config = dict(
    n_layer=12,
    d_model=160,
    n_experts=256,
    experts_per_token=8,
    d_expert=32,
    d_shared_expert=64,
    activation='swiglu',
    moe_layers=[1, 3, 5, 7, 9, 11],
    router_score='sigmoid',
    normalize_top_k=True,
    routed_scale=2.83,
    balance_loss=0.000414,
    balance_bias=True,
    init_std_router=0.0226,
    lr_router=0.0013,
    n_head=5,
    n_kv_head=1,
    head_dim=32,
    vocab_size=8192,
    norm='rmsnorm',
    norm_place='pre',
    norm_eps=1e-06,
    positions='rope',
    rope_base=1930.0,
    rope_fraction=1.0,
    qk_norm=True,
    attn_scale=0.177,
    tie_embeddings=False,
    parallel_block=False,
    init='uniform',
    init_std_qkv=0.0231,
    init_std_o=0.0,
    init_std_up=0.0231,
    init_std_down=0.0,
    optimizer='adamw',
    lr=0.00239,
    lr_mult_qkv=0.7,
    beta1=0.9,
    beta2=0.95,
    lr_head=0.0138,
    warmup_steps=547,
    schedule='wsd',
    decay_fraction=1.0,
    decay_shape='pow',
    final_lr_fraction=0.0,
    batch_tokens=[65536, 131072, 262144],
    seq_len=1024,
    doc_mask=True,
    train_tokens=716500000,
    steps=5238,
    dataset='wikipedia_en',
)
Below are experts of layer 5 (counted from 0) of a mixture-of-experts language model. Rows are named router (the router's row for the expert), gate (a neuron's input weights, with its number), up (a neuron's input weights, with its number), down (a neuron's output weights, with its number) and show model dimensions 0-159. Each number is 200 + 30 x the weight over its row's rms, rounded and kept within 0 to 999.
Before each expert's rows: a language model's description of what the expert responds to; "comes before" lists some tokens at least twice as common just after its tokens as in all text. This comes from a sample of Wikipedia text that the model never trained on. Tokens count by the router's weight.

# expert 15
Description: Competition and party names
comes before: " |", ".", " League", " Cup", " (", " in"
router,191,189,178,143,229,186,208,183,195,240,179,203,207,200,260,181,264,219,260,200,185,205,177,201,203,191,210,195,170,190,211,272,185,184,199,192,253,174,100,201,223,184,235,232,196,220,206,170,171,223,217,187,228,194,155,236,201,194,174,219,229,143,212,252,190,257,199,192,220,231,222,182,150,182,212,266,219,160,222,180,206,174,225,182,222,176,225,204,201,218,226,191,161,180,234,164,216,178,233,218,120,201,219,213,183,240,160,170,184,224,213,150,181,206,194,233,152,187,232,202,226,224,173,160,207,207,215,147,177,232,261,139,178,212,222,237,199,215,219,176,165,230,199,253,202,198,182,264,211,190,215,183,140,210,192,210,262,171,212,213
gate1,192,195,204,194,204,160,222,219,217,157,147,201,196,171,205,147,226,205,166,182,166,226,234,246,245,235,214,174,253,245,240,172,135,145,158,225,168,187,231,175,226,224,208,165,226,207,214,154,206,197,207,246,195,203,220,241,276,222,192,177,168,187,200,223,226,206,137,184,186,205,209,202,221,195,123,229,223,185,197,187,208,215,219,221,132,212,257,204,183,215,264,136,187,212,206,160,217,202,187,214,196,195,131,212,218,197,151,157,189,195,206,197,215,166,273,172,225,189,274,201,149,206,211,175,199,248,190,217,176,171,194,237,159,225,206,221,237,202,177,179,215,213,181,231,188,189,193,180,180,172,208,194,237,207,179,228,186,175,243,150
up1,217,240,185,221,260,237,185,280,197,177,211,177,180,153,188,141,177,214,182,183,186,134,221,253,198,242,205,174,218,213,208,242,162,169,169,154,193,217,233,160,190,224,198,193,199,205,237,173,189,210,213,199,196,226,241,252,166,234,227,225,188,179,180,213,181,187,178,244,230,198,207,180,198,201,223,214,192,179,199,145,248,209,212,214,158,205,147,165,230,216,266,181,187,153,168,151,202,163,178,228,157,246,215,237,138,207,155,151,174,225,190,155,188,170,201,209,211,168,173,160,205,258,164,171,185,220,241,224,190,229,212,228,230,230,154,229,227,221,217,205,227,152,212,178,192,244,223,183,204,226,202,199,174,216,127,207,234,187,160,180
down1,218,240,183,187,218,184,170,245,214,227,219,205,184,218,171,194,252,247,227,218,194,205,195,211,190,160,188,230,195,205,265,252,227,151,242,201,150,225,130,172,204,179,244,235,198,206,209,186,225,211,161,157,132,160,170,177,146,199,198,213,219,179,193,175,195,221,210,211,191,174,158,228,232,170,182,189,198,160,215,190,247,186,196,195,209,160,160,158,137,202,245,242,178,218,210,157,211,225,200,230,225,251,221,192,217,196,213,177,209,198,254,198,206,236,226,204,174,194,242,189,181,242,157,216,263,237,204,177,199,213,245,201,147,199,167,144,222,169,153,218,173,216,242,195,251,160,246,222,176,231,209,181,171,220,221,165,124,173,224,179
gate2,191,178,189,194,203,170,224,185,238,211,185,187,247,237,224,191,231,183,252,186,236,193,209,205,181,225,193,169,209,204,165,193,217,221,274,162,230,216,198,190,186,167,183,205,193,214,220,181,155,200,175,197,164,223,177,275,230,220,214,191,161,185,225,168,196,209,138,204,211,181,219,217,146,132,257,174,211,165,217,173,193,220,191,233,231,216,207,173,198,239,156,204,181,199,213,217,218,163,175,225,208,196,212,183,185,182,166,272,154,178,171,205,221,193,216,195,185,180,209,230,179,179,222,150,205,151,162,215,261,202,139,150,212,186,208,264,193,142,214,193,154,224,140,183,179,154,110,220,158,160,183,188,225,245,157,174,172,230,162,219
up2,226,190,202,206,243,237,186,172,229,167,195,186,191,204,199,202,167,213,226,170,232,182,215,163,178,240,244,206,184,191,206,212,158,217,211,135,160,192,141,186,221,213,227,276,169,197,206,215,223,170,193,177,175,206,173,209,186,154,183,191,212,169,172,100,228,245,235,256,256,203,169,255,209,167,255,220,201,174,197,213,227,192,179,165,222,189,181,208,181,227,188,185,142,179,188,195,184,182,180,188,179,174,254,227,124,167,183,238,210,173,187,205,168,222,270,193,197,217,156,161,165,232,202,214,166,209,172,220,247,273,145,174,211,200,213,215,216,168,186,208,219,173,175,193,180,181,190,177,208,171,200,157,121,232,173,182,197,212,188,167
down2,234,235,255,220,192,208,167,217,237,215,227,177,179,172,229,180,157,180,227,177,141,193,192,174,192,213,201,164,138,180,245,179,208,177,222,226,181,186,201,241,127,196,231,243,227,176,149,190,201,227,175,172,146,136,199,195,174,239,255,235,158,132,209,193,192,160,136,271,203,178,202,238,199,183,185,211,190,180,167,248,217,267,216,174,195,245,215,209,188,189,216,240,186,212,185,173,170,218,254,190,247,180,190,197,193,123,164,181,186,209,199,175,200,211,204,218,201,179,232,237,241,247,221,255,191,249,217,201,185,186,193,200,208,183,172,220,168,139,167,233,222,189,216,222,220,220,225,206,177,154,209,220,179,216,218,223,212,160,167,222
gate3,170,214,186,208,199,144,230,187,152,196,183,202,198,190,209,201,182,167,177,186,195,222,223,151,176,207,187,175,204,213,249,173,222,183,215,157,233,206,179,193,209,166,201,185,205,215,171,128,159,168,178,180,203,170,167,193,202,158,160,221,224,150,169,291,231,189,218,222,234,192,177,137,154,194,149,278,217,203,216,216,187,168,217,181,210,204,177,176,196,257,197,237,190,178,225,214,161,208,194,222,218,198,215,225,244,159,216,151,151,241,211,142,163,188,201,181,167,208,162,181,245,218,272,185,240,262,203,197,190,260,212,223,172,182,214,170,183,183,168,209,224,205,182,184,226,215,145,267,223,190,209,171,150,192,239,190,184,163,240,230
up3,170,176,133,188,173,216,224,169,275,211,173,161,223,226,165,191,183,208,183,231,219,121,229,196,143,213,172,186,220,178,208,185,173,250,161,176,224,212,168,173,165,199,199,210,193,266,214,195,172,169,229,165,216,187,213,222,145,228,172,255,210,185,220,251,211,190,204,197,232,201,231,170,184,216,224,205,212,200,208,203,185,216,207,202,206,177,206,210,194,247,205,209,174,218,110,264,146,203,172,183,160,194,244,188,168,218,194,186,218,284,170,182,250,217,185,221,271,218,209,171,189,174,139,181,192,209,200,217,217,184,238,236,250,175,205,168,198,190,200,155,218,176,246,216,221,261,195,208,184,199,170,182,199,186,188,196,228,176,216,122
down3,169,198,252,213,183,225,162,182,149,182,213,244,192,148,229,182,228,183,200,188,172,219,238,248,175,224,207,264,215,162,200,189,182,161,164,238,125,183,213,202,218,210,164,229,178,173,234,145,203,216,174,209,204,166,216,199,170,225,253,128,177,220,185,212,139,217,210,193,192,215,179,188,185,194,164,162,172,166,225,169,212,173,215,184,254,192,259,184,219,224,220,214,202,182,275,208,202,209,192,193,202,276,171,190,225,222,175,218,127,160,229,182,179,245,200,209,175,182,252,196,210,168,219,190,183,201,216,249,190,214,175,198,271,178,221,217,204,183,163,206,192,146,150,189,215,199,187,215,187,239,233,211,161,162,143,161,175,196,219,166
gate4,174,210,177,200,145,248,179,211,206,257,221,203,197,228,186,136,270,160,228,193,203,190,163,221,174,161,189,167,263,188,170,210,148,163,224,245,156,203,128,150,236,266,185,150,231,221,168,229,243,227,183,190,184,186,201,221,204,217,175,217,164,232,253,227,156,174,240,156,179,136,180,228,137,232,198,206,167,221,180,205,204,241,165,172,246,213,235,174,234,214,161,214,218,210,161,176,195,228,240,229,195,196,246,194,245,190,191,181,195,231,208,197,211,205,218,235,174,167,212,214,248,178,182,207,175,239,230,177,175,237,217,182,181,202,153,211,228,237,186,220,237,209,220,241,222,189,195,227,175,180,162,204,224,180,184,216,174,180,225,178
up4,203,192,167,164,238,178,212,200,216,200,208,174,199,215,200,243,245,198,179,147,265,137,235,186,242,192,223,190,195,187,210,185,196,189,192,150,185,178,186,244,154,167,206,250,223,239,253,192,161,212,210,206,219,205,195,228,214,222,224,213,201,152,194,158,203,174,200,202,159,217,239,217,189,229,160,213,211,178,189,171,181,249,202,154,148,202,183,227,209,221,235,161,173,193,259,160,199,168,114,195,187,189,177,183,194,204,205,252,245,147,189,251,207,206,172,136,252,209,212,219,177,222,196,182,203,144,166,165,226,207,164,193,198,213,218,179,195,198,209,260,109,210,181,191,226,198,200,179,236,227,218,157,208,249,179,256,154,182,199,253
down4,158,173,238,167,174,181,176,191,153,216,224,212,249,209,197,149,271,220,158,191,190,188,148,228,222,156,201,171,166,156,201,186,209,174,210,198,202,248,181,216,211,151,178,208,207,205,270,255,270,198,227,195,239,188,162,243,234,179,200,178,203,122,197,258,166,191,224,228,219,225,223,199,181,178,239,197,218,190,169,189,213,133,181,217,229,235,230,268,206,198,222,199,227,230,188,207,201,180,219,144,168,269,199,188,182,155,220,169,176,218,172,203,203,189,195,185,229,185,254,184,238,184,169,163,241,180,195,171,195,271,155,221,226,169,230,259,191,188,211,204,183,229,207,212,218,169,235,197,239,231,220,242,191,210,223,179,220,182,213,185
gate5,186,260,225,142,228,179,180,224,182,194,215,230,246,201,162,209,249,204,194,125,222,211,225,219,205,163,232,184,232,186,232,148,216,168,184,194,212,182,166,216,207,244,204,268,237,223,190,175,171,227,205,265,175,159,211,236,193,194,201,203,190,147,182,216,181,234,229,126,185,176,233,194,165,199,234,227,207,158,206,194,220,221,189,189,233,242,164,181,171,190,219,195,148,212,197,225,197,175,221,213,202,165,218,185,178,227,191,227,211,196,259,173,174,194,194,176,152,200,130,188,184,246,190,204,194,209,218,138,189,261,261,191,173,113,201,179,250,194,173,253,206,192,203,183,183,181,245,243,197,245,227,175,193,205,169,167,182,168,210,160
up5,231,188,210,142,164,273,186,236,201,241,163,198,148,238,198,205,236,199,223,189,148,215,209,118,203,177,255,198,201,192,236,191,254,212,165,234,222,238,180,197,190,177,251,258,201,175,199,253,171,213,232,173,210,151,192,178,196,163,195,221,203,202,160,254,171,228,254,191,222,189,227,244,240,259,181,180,188,154,237,249,178,221,178,200,235,166,171,179,157,230,197,214,190,174,246,206,225,239,153,218,143,187,219,183,154,217,227,245,217,224,199,250,208,233,186,173,215,181,225,175,209,221,190,198,133,233,206,230,206,213,204,193,186,193,134,208,223,201,192,217,220,214,227,165,195,158,176,229,177,203,188,182,165,188,188,184,235,207,183,249
down5,177,219,231,227,202,170,172,196,209,216,200,219,212,225,176,202,196,223,210,261,235,242,182,211,235,214,172,162,249,264,172,155,175,217,199,188,175,251,238,174,205,225,214,204,201,174,193,157,175,152,235,233,192,224,141,171,218,190,230,152,214,250,192,160,178,224,173,192,203,207,205,212,233,221,231,199,156,231,173,155,237,134,214,232,185,169,236,189,274,155,181,232,204,208,145,214,196,188,235,149,199,253,206,223,184,211,226,173,202,191,143,230,200,215,200,228,172,137,192,244,201,191,235,170,185,174,183,193,180,149,197,225,220,240,234,217,199,227,198,169,170,232,147,185,216,274,190,204,209,229,121,227,207,186,191,207,171,195,140,197
gate6,184,210,183,191,172,193,190,223,256,177,170,179,245,218,181,180,222,253,239,196,223,186,247,161,211,212,171,207,145,241,154,174,199,255,151,208,199,154,165,267,225,187,181,239,213,199,181,201,206,177,181,153,162,247,145,198,183,186,212,186,195,184,173,247,196,187,220,220,188,205,279,160,252,180,192,169,189,221,224,219,150,224,196,203,253,171,178,195,162,198,182,216,201,221,208,185,177,166,215,218,200,175,154,178,200,194,207,196,201,166,186,226,179,198,238,237,172,197,279,136,145,252,157,183,182,196,212,226,204,245,168,170,243,227,239,183,191,232,251,205,212,199,168,204,208,174,196,244,245,179,207,158,148,231,243,227,181,212,150,219
up6,151,243,153,179,198,224,189,196,228,196,195,176,207,185,198,209,234,175,240,205,272,144,242,169,200,233,174,197,200,202,195,193,183,192,233,200,225,136,182,215,231,178,143,182,198,179,216,193,149,167,190,201,168,237,193,196,194,196,257,198,165,239,192,271,215,249,213,150,177,199,261,201,169,219,168,188,227,175,180,214,156,237,253,162,187,220,199,197,135,224,190,237,181,249,172,183,212,166,221,221,167,185,152,168,237,260,193,191,167,215,218,222,166,166,168,196,152,178,210,202,229,206,132,184,216,210,212,196,185,229,206,192,169,186,232,169,175,272,195,237,209,188,171,227,198,158,160,246,207,215,247,180,168,232,209,202,190,159,136,190
down6,200,210,188,223,225,211,146,215,187,227,161,218,172,154,250,243,226,183,206,179,222,163,181,231,226,177,240,220,248,211,220,137,233,236,166,223,179,157,184,246,220,183,170,203,133,187,219,135,253,200,207,176,185,150,171,208,206,176,138,189,161,197,180,169,192,171,197,138,166,191,218,226,120,233,174,248,174,200,203,162,181,199,211,214,282,211,228,196,195,186,189,166,233,198,233,207,230,219,204,224,210,188,193,173,239,198,203,214,184,170,215,202,232,204,183,159,240,161,159,229,190,135,228,215,199,226,217,200,190,197,196,200,227,175,194,180,153,205,171,188,198,200,205,183,246,220,187,166,162,235,194,211,261,142,190,213,162,129,179,154
gate7,150,208,208,247,154,247,271,234,190,149,231,214,248,212,186,174,206,200,178,182,150,173,175,225,204,169,197,198,201,170,189,228,189,178,223,242,233,144,215,181,203,160,144,208,186,226,221,214,167,224,156,229,223,230,192,212,222,195,169,209,166,197,256,186,236,226,186,254,183,177,159,185,213,195,162,247,226,201,155,198,152,234,192,236,182,213,209,239,199,230,190,233,202,221,218,203,142,221,248,214,179,194,171,225,235,217,226,193,191,203,168,241,179,187,162,218,151,197,198,160,186,196,206,189,249,230,188,151,146,192,180,130,215,204,192,207,198,179,205,234,223,146,215,163,278,167,201,220,211,185,197,171,162,157,171,195,159,125,177,230
up7,152,171,212,228,198,233,271,269,161,177,216,230,205,182,155,176,190,188,177,226,174,187,164,224,179,162,150,186,204,166,234,201,212,192,219,197,267,187,201,203,196,189,155,198,196,230,237,229,191,233,162,237,204,173,195,177,196,217,156,197,181,192,221,200,213,252,146,273,237,199,144,236,184,171,144,237,203,213,150,239,143,224,198,217,173,222,171,241,176,218,179,228,183,204,193,209,178,212,230,235,188,212,230,230,228,228,205,210,169,201,203,232,212,180,143,199,168,225,165,181,195,201,187,161,203,202,216,203,124,195,217,170,230,182,200,196,195,151,253,203,197,158,188,167,223,155,217,210,228,207,220,222,117,202,139,177,155,159,159,183
down7,142,132,213,110,173,166,193,171,153,196,207,226,223,200,221,178,225,160,259,209,217,190,188,250,229,187,233,170,191,174,200,220,206,146,227,192,183,221,154,186,213,188,197,182,206,179,188,179,227,150,195,223,192,155,172,152,232,216,157,185,200,207,174,182,205,205,187,180,183,187,174,159,175,180,237,117,158,185,200,215,202,204,230,208,211,216,162,224,200,179,176,188,174,154,210,165,195,144,165,209,157,209,213,219,199,229,200,250,250,141,222,227,222,152,246,192,205,194,214,170,181,240,230,232,236,131,178,170,156,180,168,149,118,184,185,170,233,178,204,184,204,154,185,195,161,197,186,223,222,197,175,185,209,219,169,238,189,209,246,192
gate8,233,244,179,207,214,176,190,254,150,180,182,199,153,221,229,191,229,203,223,187,202,258,176,228,177,137,254,233,194,220,234,199,191,150,135,192,231,160,152,222,207,141,194,197,199,232,131,153,216,226,183,169,223,178,193,199,175,188,174,187,166,245,164,192,210,192,172,188,157,178,168,170,161,182,211,224,237,193,200,206,237,197,250,204,148,155,179,185,194,239,170,180,207,209,200,194,213,226,195,192,213,213,175,196,235,187,217,156,212,195,191,168,232,258,188,234,220,227,210,197,197,271,141,235,219,207,232,245,187,210,225,206,191,147,189,234,191,248,201,161,157,224,227,188,196,214,191,182,212,229,187,198,107,194,253,157,252,200,162,179
up8,197,214,194,182,189,185,201,166,214,216,163,262,217,215,194,257,204,245,142,199,186,153,192,201,242,228,256,229,221,196,219,216,148,185,175,211,220,226,173,204,166,207,160,189,206,185,184,233,249,228,231,196,208,151,186,253,225,206,151,222,181,162,206,183,278,265,132,189,137,212,251,200,204,193,241,168,220,219,209,231,252,156,230,227,158,197,199,214,185,235,217,190,190,196,187,201,207,181,202,244,192,220,140,202,243,243,174,233,194,221,206,211,143,203,201,186,228,251,185,220,169,190,191,218,167,214,197,272,207,172,199,206,181,185,194,207,190,187,190,172,117,195,194,161,203,138,161,212,257,206,223,193,171,238,214,202,157,163,196,227
down8,210,194,159,157,204,187,202,175,243,164,137,195,222,191,230,178,200,201,182,197,198,217,187,234,220,235,164,154,140,233,186,206,258,220,234,178,162,197,189,175,201,199,180,247,188,196,270,254,227,170,215,195,245,180,210,218,169,201,177,211,207,175,201,163,206,186,203,223,235,186,199,262,203,180,155,209,207,193,136,189,138,199,223,173,203,193,228,170,192,218,188,158,179,209,189,218,162,163,141,196,244,211,212,127,157,212,204,148,179,197,217,252,181,254,199,204,182,184,261,229,176,260,190,160,249,187,195,173,191,190,236,165,175,180,194,128,256,239,191,221,205,238,243,179,146,173,226,225,187,237,170,168,161,183,213,198,217,192,211,172
gate9,212,195,259,135,170,159,235,233,206,160,198,221,206,158,196,197,195,180,209,164,253,184,228,221,174,224,189,211,209,230,192,220,249,167,239,210,254,184,208,174,187,265,250,196,197,217,167,229,204,206,202,199,137,141,225,210,209,195,185,192,204,125,135,212,165,179,186,208,254,201,187,173,201,186,180,222,185,139,198,178,237,177,215,199,248,190,231,241,182,180,190,190,196,166,245,148,165,224,143,201,185,163,201,195,185,182,137,193,192,213,171,218,172,206,188,186,212,218,202,160,217,173,227,164,195,173,250,227,148,193,263,197,239,198,186,212,159,197,193,125,239,202,158,157,233,197,250,214,219,141,211,181,177,205,203,234,176,180,238,188
up9,180,190,151,154,159,226,187,197,249,194,192,201,166,161,240,204,166,200,160,214,129,243,186,205,212,179,179,141,236,210,220,190,162,242,234,222,163,122,213,220,200,202,180,223,237,203,210,197,143,182,223,229,227,178,188,210,241,187,179,215,150,205,189,206,157,218,217,221,177,219,218,234,204,207,112,224,198,204,227,233,156,229,184,150,175,190,252,232,151,191,221,209,188,198,164,199,172,229,208,199,188,243,189,198,225,225,190,185,201,195,225,223,259,217,140,218,173,199,143,188,212,173,205,163,222,239,155,214,215,167,187,233,213,225,232,226,165,223,200,207,211,257,209,201,125,250,173,211,244,256,204,209,216,193,252,198,232,196,208,253
down9,187,216,205,195,141,205,168,204,226,209,241,173,191,201,182,211,191,153,224,223,210,199,223,277,193,182,234,196,202,139,226,168,243,203,176,234,153,166,177,212,215,166,223,291,163,179,224,225,212,213,245,198,181,194,189,162,163,180,185,181,149,191,199,243,167,171,191,156,236,207,186,200,220,186,248,222,206,242,178,190,242,210,170,256,214,187,228,170,213,226,184,214,188,194,184,256,288,237,208,215,226,191,241,187,149,173,178,176,176,173,232,197,221,207,184,242,238,168,221,201,205,185,185,201,207,226,181,255,202,228,109,183,209,186,152,177,190,229,170,184,191,219,226,202,197,177,198,163,140,240,241,180,204,221,210,252,245,183,160,161
gate10,192,174,205,184,208,189,223,166,205,251,209,178,177,185,230,202,177,235,201,231,207,201,212,173,209,206,202,164,275,205,249,217,194,164,194,233,180,211,213,191,227,179,208,250,200,179,227,221,197,297,143,212,215,203,131,223,225,175,191,213,230,146,193,217,195,208,186,214,145,238,216,202,227,151,165,178,186,203,191,188,181,174,241,211,173,211,216,228,199,216,227,202,210,234,201,189,174,237,156,222,172,223,187,179,205,201,226,214,171,161,197,295,184,164,198,202,174,206,176,177,194,177,251,184,172,252,162,240,110,171,254,193,231,256,238,225,211,184,212,213,159,185,200,231,177,226,180,174,167,226,198,202,182,165,249,195,129,162,257,240
up10,232,162,216,139,148,251,238,238,167,179,170,198,221,155,195,224,214,205,148,176,206,213,162,161,196,199,285,217,176,216,192,208,204,210,230,214,223,206,212,188,141,198,236,125,229,179,196,249,234,215,204,152,193,241,193,211,193,205,243,195,169,211,208,193,210,237,154,231,200,203,197,200,171,275,171,210,169,190,213,225,188,233,187,172,222,241,260,191,156,186,177,224,224,163,210,236,193,170,196,211,152,213,212,167,198,205,191,182,252,267,206,119,220,255,233,224,172,188,208,144,182,181,171,239,214,192,231,177,256,193,185,270,207,168,179,220,162,149,213,195,225,200,179,178,174,190,222,215,252,199,177,205,210,228,188,220,195,207,186,210
down10,161,219,190,187,121,180,201,142,187,219,198,174,217,149,238,198,152,167,152,162,234,173,246,200,202,184,223,176,259,182,204,249,218,188,180,221,210,144,178,273,180,196,200,190,155,202,226,175,194,201,159,185,209,216,132,188,250,207,214,214,213,191,176,169,176,213,208,179,162,198,206,232,232,188,224,234,143,206,204,203,240,271,190,190,243,239,209,234,233,230,199,249,189,216,201,231,205,255,165,223,186,208,249,220,170,188,139,207,176,221,246,234,150,160,204,155,181,187,229,168,165,218,203,169,246,219,248,237,210,212,259,174,187,201,179,166,217,184,206,260,204,190,216,151,221,209,165,219,188,207,187,194,189,201,200,225,247,170,218,219
gate11,195,241,163,206,214,169,186,253,187,286,281,206,268,199,194,181,219,171,179,258,193,202,232,229,184,210,188,190,179,250,181,180,188,192,192,149,246,157,158,221,197,184,152,197,166,255,207,193,202,190,202,218,168,154,181,176,196,228,195,223,198,159,199,266,196,216,196,232,158,202,138,206,222,145,216,212,222,236,216,207,201,179,209,158,203,237,184,218,246,235,217,211,193,160,210,170,199,231,197,180,188,231,218,229,218,201,198,195,196,176,212,171,193,167,178,258,172,118,202,152,226,204,199,137,175,262,180,188,228,209,225,178,196,197,209,224,266,177,200,198,182,263,214,233,209,234,158,225,167,208,231,214,202,243,198,184,260,196,192,215
up11,161,188,169,188,148,252,211,208,194,230,196,163,178,207,203,203,201,201,192,237,202,229,232,207,229,285,199,176,192,176,238,126,152,239,154,245,217,207,197,141,248,188,179,224,180,199,172,203,191,208,195,244,205,166,206,223,229,162,226,183,235,261,227,205,200,186,272,172,199,215,191,208,246,203,150,180,157,190,204,255,160,216,198,222,182,191,167,191,182,204,180,217,219,195,208,177,197,180,198,275,199,206,173,171,187,214,268,253,176,217,172,190,190,173,189,226,218,180,163,249,224,249,233,256,216,215,176,162,243,198,200,212,212,230,268,176,193,151,215,223,239,175,218,182,242,255,229,205,199,173,179,182,209,216,188,226,188,157,209,261
down11,251,195,229,185,205,212,179,237,204,228,186,174,236,252,173,185,196,159,190,169,172,276,224,177,231,211,173,175,203,176,177,227,186,215,188,195,249,211,241,234,181,237,237,218,235,166,171,150,143,192,239,185,171,251,232,178,220,159,244,196,228,178,152,191,193,192,232,196,214,246,207,172,144,231,177,222,275,208,198,274,146,131,166,192,198,183,155,180,214,136,240,256,167,201,203,198,202,168,191,222,181,172,176,191,209,223,193,189,189,235,192,179,208,241,208,146,181,157,179,177,218,225,223,190,192,262,205,204,171,221,228,164,155,210,179,155,198,220,223,200,186,158,166,192,151,163,177,189,236,186,230,176,211,245,207,200,211,200,180,210
gate12,227,217,212,207,184,188,226,233,155,234,184,183,146,175,242,239,209,201,185,179,169,247,199,183,224,212,224,213,152,164,240,228,192,167,250,203,230,169,170,242,243,157,177,192,173,214,216,214,208,161,208,238,207,201,170,171,180,159,206,201,232,151,176,224,225,197,205,233,181,202,208,122,136,155,225,193,207,161,226,189,196,198,210,184,264,235,144,159,202,229,189,204,218,198,203,151,177,205,208,238,119,193,200,237,211,226,190,244,191,226,225,138,178,203,181,267,175,267,170,170,244,145,194,181,225,195,165,180,229,224,239,200,158,178,207,249,228,177,202,207,194,264,177,224,176,218,193,244,233,197,229,239,236,191,193,188,228,193,185,186
up12,192,220,200,234,180,170,196,212,233,157,171,173,223,197,215,193,188,161,247,190,188,210,173,138,181,257,172,236,207,199,229,213,206,201,152,201,118,240,187,186,198,219,191,205,134,183,203,239,197,167,174,173,159,271,195,197,159,168,245,205,175,183,153,306,224,221,280,239,198,202,216,215,172,179,194,211,183,167,296,188,198,187,214,187,164,210,177,212,171,207,187,233,199,220,231,169,242,245,178,177,210,172,226,196,177,163,242,193,198,218,191,176,170,194,204,170,192,144,193,161,182,228,226,182,213,164,210,226,212,217,201,200,219,200,211,186,223,210,150,180,259,252,147,209,196,256,210,204,176,170,176,148,178,192,209,190,209,190,184,222
down12,195,202,213,145,223,192,222,190,198,241,173,219,147,211,221,219,175,240,169,185,239,198,174,263,272,196,240,152,205,195,165,246,173,188,175,188,232,176,215,253,155,207,192,182,236,187,200,215,188,185,252,245,135,124,224,213,198,183,241,252,199,242,233,186,202,218,185,209,211,242,191,235,164,189,174,221,211,230,148,225,167,216,194,248,184,166,254,189,247,147,216,239,191,211,186,212,224,187,225,184,161,229,212,208,150,210,144,136,194,226,180,208,204,193,226,194,129,183,220,209,211,210,210,222,186,213,231,189,199,237,237,202,198,177,222,177,167,168,178,209,181,207,154,145,255,208,193,203,196,188,198,135,223,206,154,230,245,179,180,218
gate13,213,201,212,178,192,257,168,115,184,242,187,211,172,175,241,218,227,193,158,155,180,217,201,218,255,165,206,188,205,208,226,202,230,205,228,246,228,182,220,161,185,204,219,200,217,224,200,189,183,210,200,213,214,191,177,205,252,194,163,191,212,212,218,197,185,237,168,229,160,179,186,272,142,200,168,213,206,245,182,158,184,229,191,185,129,230,193,176,172,181,162,248,199,201,189,233,241,200,235,217,142,170,138,219,229,241,204,193,219,242,198,219,168,201,125,196,185,237,167,190,192,237,231,152,189,243,172,205,156,175,219,178,208,222,251,252,180,203,203,240,144,203,225,225,228,198,214,238,190,180,233,234,255,170,210,192,266,197,222,256
up13,192,189,186,220,194,164,189,178,195,232,167,190,148,159,233,191,179,188,191,228,179,224,238,210,269,205,191,229,215,216,196,163,192,209,166,239,198,193,242,190,200,195,167,189,171,229,197,178,173,208,171,173,185,198,193,165,223,182,139,209,218,218,226,231,277,290,147,177,203,204,193,285,190,134,171,201,204,224,160,189,175,177,215,166,171,195,200,160,177,177,186,194,196,227,191,166,270,248,166,206,194,223,174,202,213,248,216,185,218,161,196,203,178,221,190,214,194,190,219,172,174,219,217,188,209,187,188,215,111,230,214,193,210,261,237,195,125,205,200,251,172,200,238,191,242,236,217,231,207,187,198,242,237,243,237,126,209,197,206,245
down13,176,183,163,185,236,237,261,196,179,199,229,168,227,223,178,187,181,202,170,173,238,194,173,193,157,221,223,177,150,181,178,243,196,235,212,172,212,220,192,157,176,204,185,135,234,205,174,238,134,179,239,193,191,221,250,201,198,265,289,207,252,230,169,191,189,164,195,241,192,214,188,156,220,205,209,201,265,240,236,193,195,211,188,259,179,197,262,212,197,194,170,214,170,166,163,133,147,144,171,197,186,225,239,216,196,220,199,202,233,220,152,191,208,206,172,175,219,159,204,152,232,201,189,219,175,189,174,162,229,184,210,236,211,236,194,199,223,225,239,225,184,192,126,173,180,192,213,201,224,148,194,221,200,160,215,183,181,257,211,181
gate14,183,230,182,180,232,236,220,184,142,208,186,179,274,189,225,193,220,214,272,192,243,199,149,232,189,189,224,254,175,155,199,227,165,210,175,188,213,179,168,194,177,204,183,222,196,175,228,143,239,217,199,200,233,252,189,209,144,186,183,199,220,211,214,211,215,173,220,210,201,209,204,136,203,210,270,220,204,148,154,211,222,191,231,156,190,193,206,231,184,180,245,255,158,189,178,196,213,197,139,180,195,192,198,230,182,224,209,186,218,202,222,253,141,212,255,171,188,165,195,186,121,224,198,166,239,248,187,221,178,217,190,149,202,177,163,230,264,204,227,173,162,179,176,203,179,175,190,234,220,233,182,158,183,117,183,184,185,201,198,155
up14,180,205,215,227,198,170,221,233,208,154,231,219,215,218,174,216,192,150,253,213,219,183,200,185,201,117,182,174,145,205,212,224,269,234,258,205,190,275,197,228,193,169,203,253,234,192,196,201,208,208,185,219,182,192,161,169,182,179,198,205,175,195,196,186,190,240,213,259,178,172,176,192,200,206,199,244,190,222,196,241,206,246,204,215,213,227,190,165,130,244,208,265,174,164,213,203,166,197,241,172,272,174,157,173,200,166,250,229,221,183,205,208,157,209,262,145,205,214,144,203,203,185,198,205,175,215,232,189,168,262,155,176,234,175,129,182,229,140,208,212,188,165,206,221,227,191,219,212,201,199,224,244,226,158,206,243,212,192,206,191
down14,204,204,187,244,211,247,208,208,197,223,206,277,199,239,219,214,136,229,162,212,201,203,168,231,181,184,201,206,174,203,158,160,271,208,152,124,238,207,254,208,175,189,201,220,219,195,171,194,163,171,196,176,188,178,229,177,179,187,213,213,168,176,180,205,216,187,236,214,226,200,128,195,224,183,248,205,255,234,188,208,191,206,193,204,274,207,231,222,198,181,181,194,254,183,196,252,182,243,179,177,240,195,198,220,274,163,205,273,240,163,209,170,244,200,234,210,207,187,175,193,168,206,207,235,187,133,174,210,199,221,179,199,140,216,250,157,237,197,281,195,203,172,178,172,221,210,213,203,243,218,191,217,191,219,203,238,204,221,207,254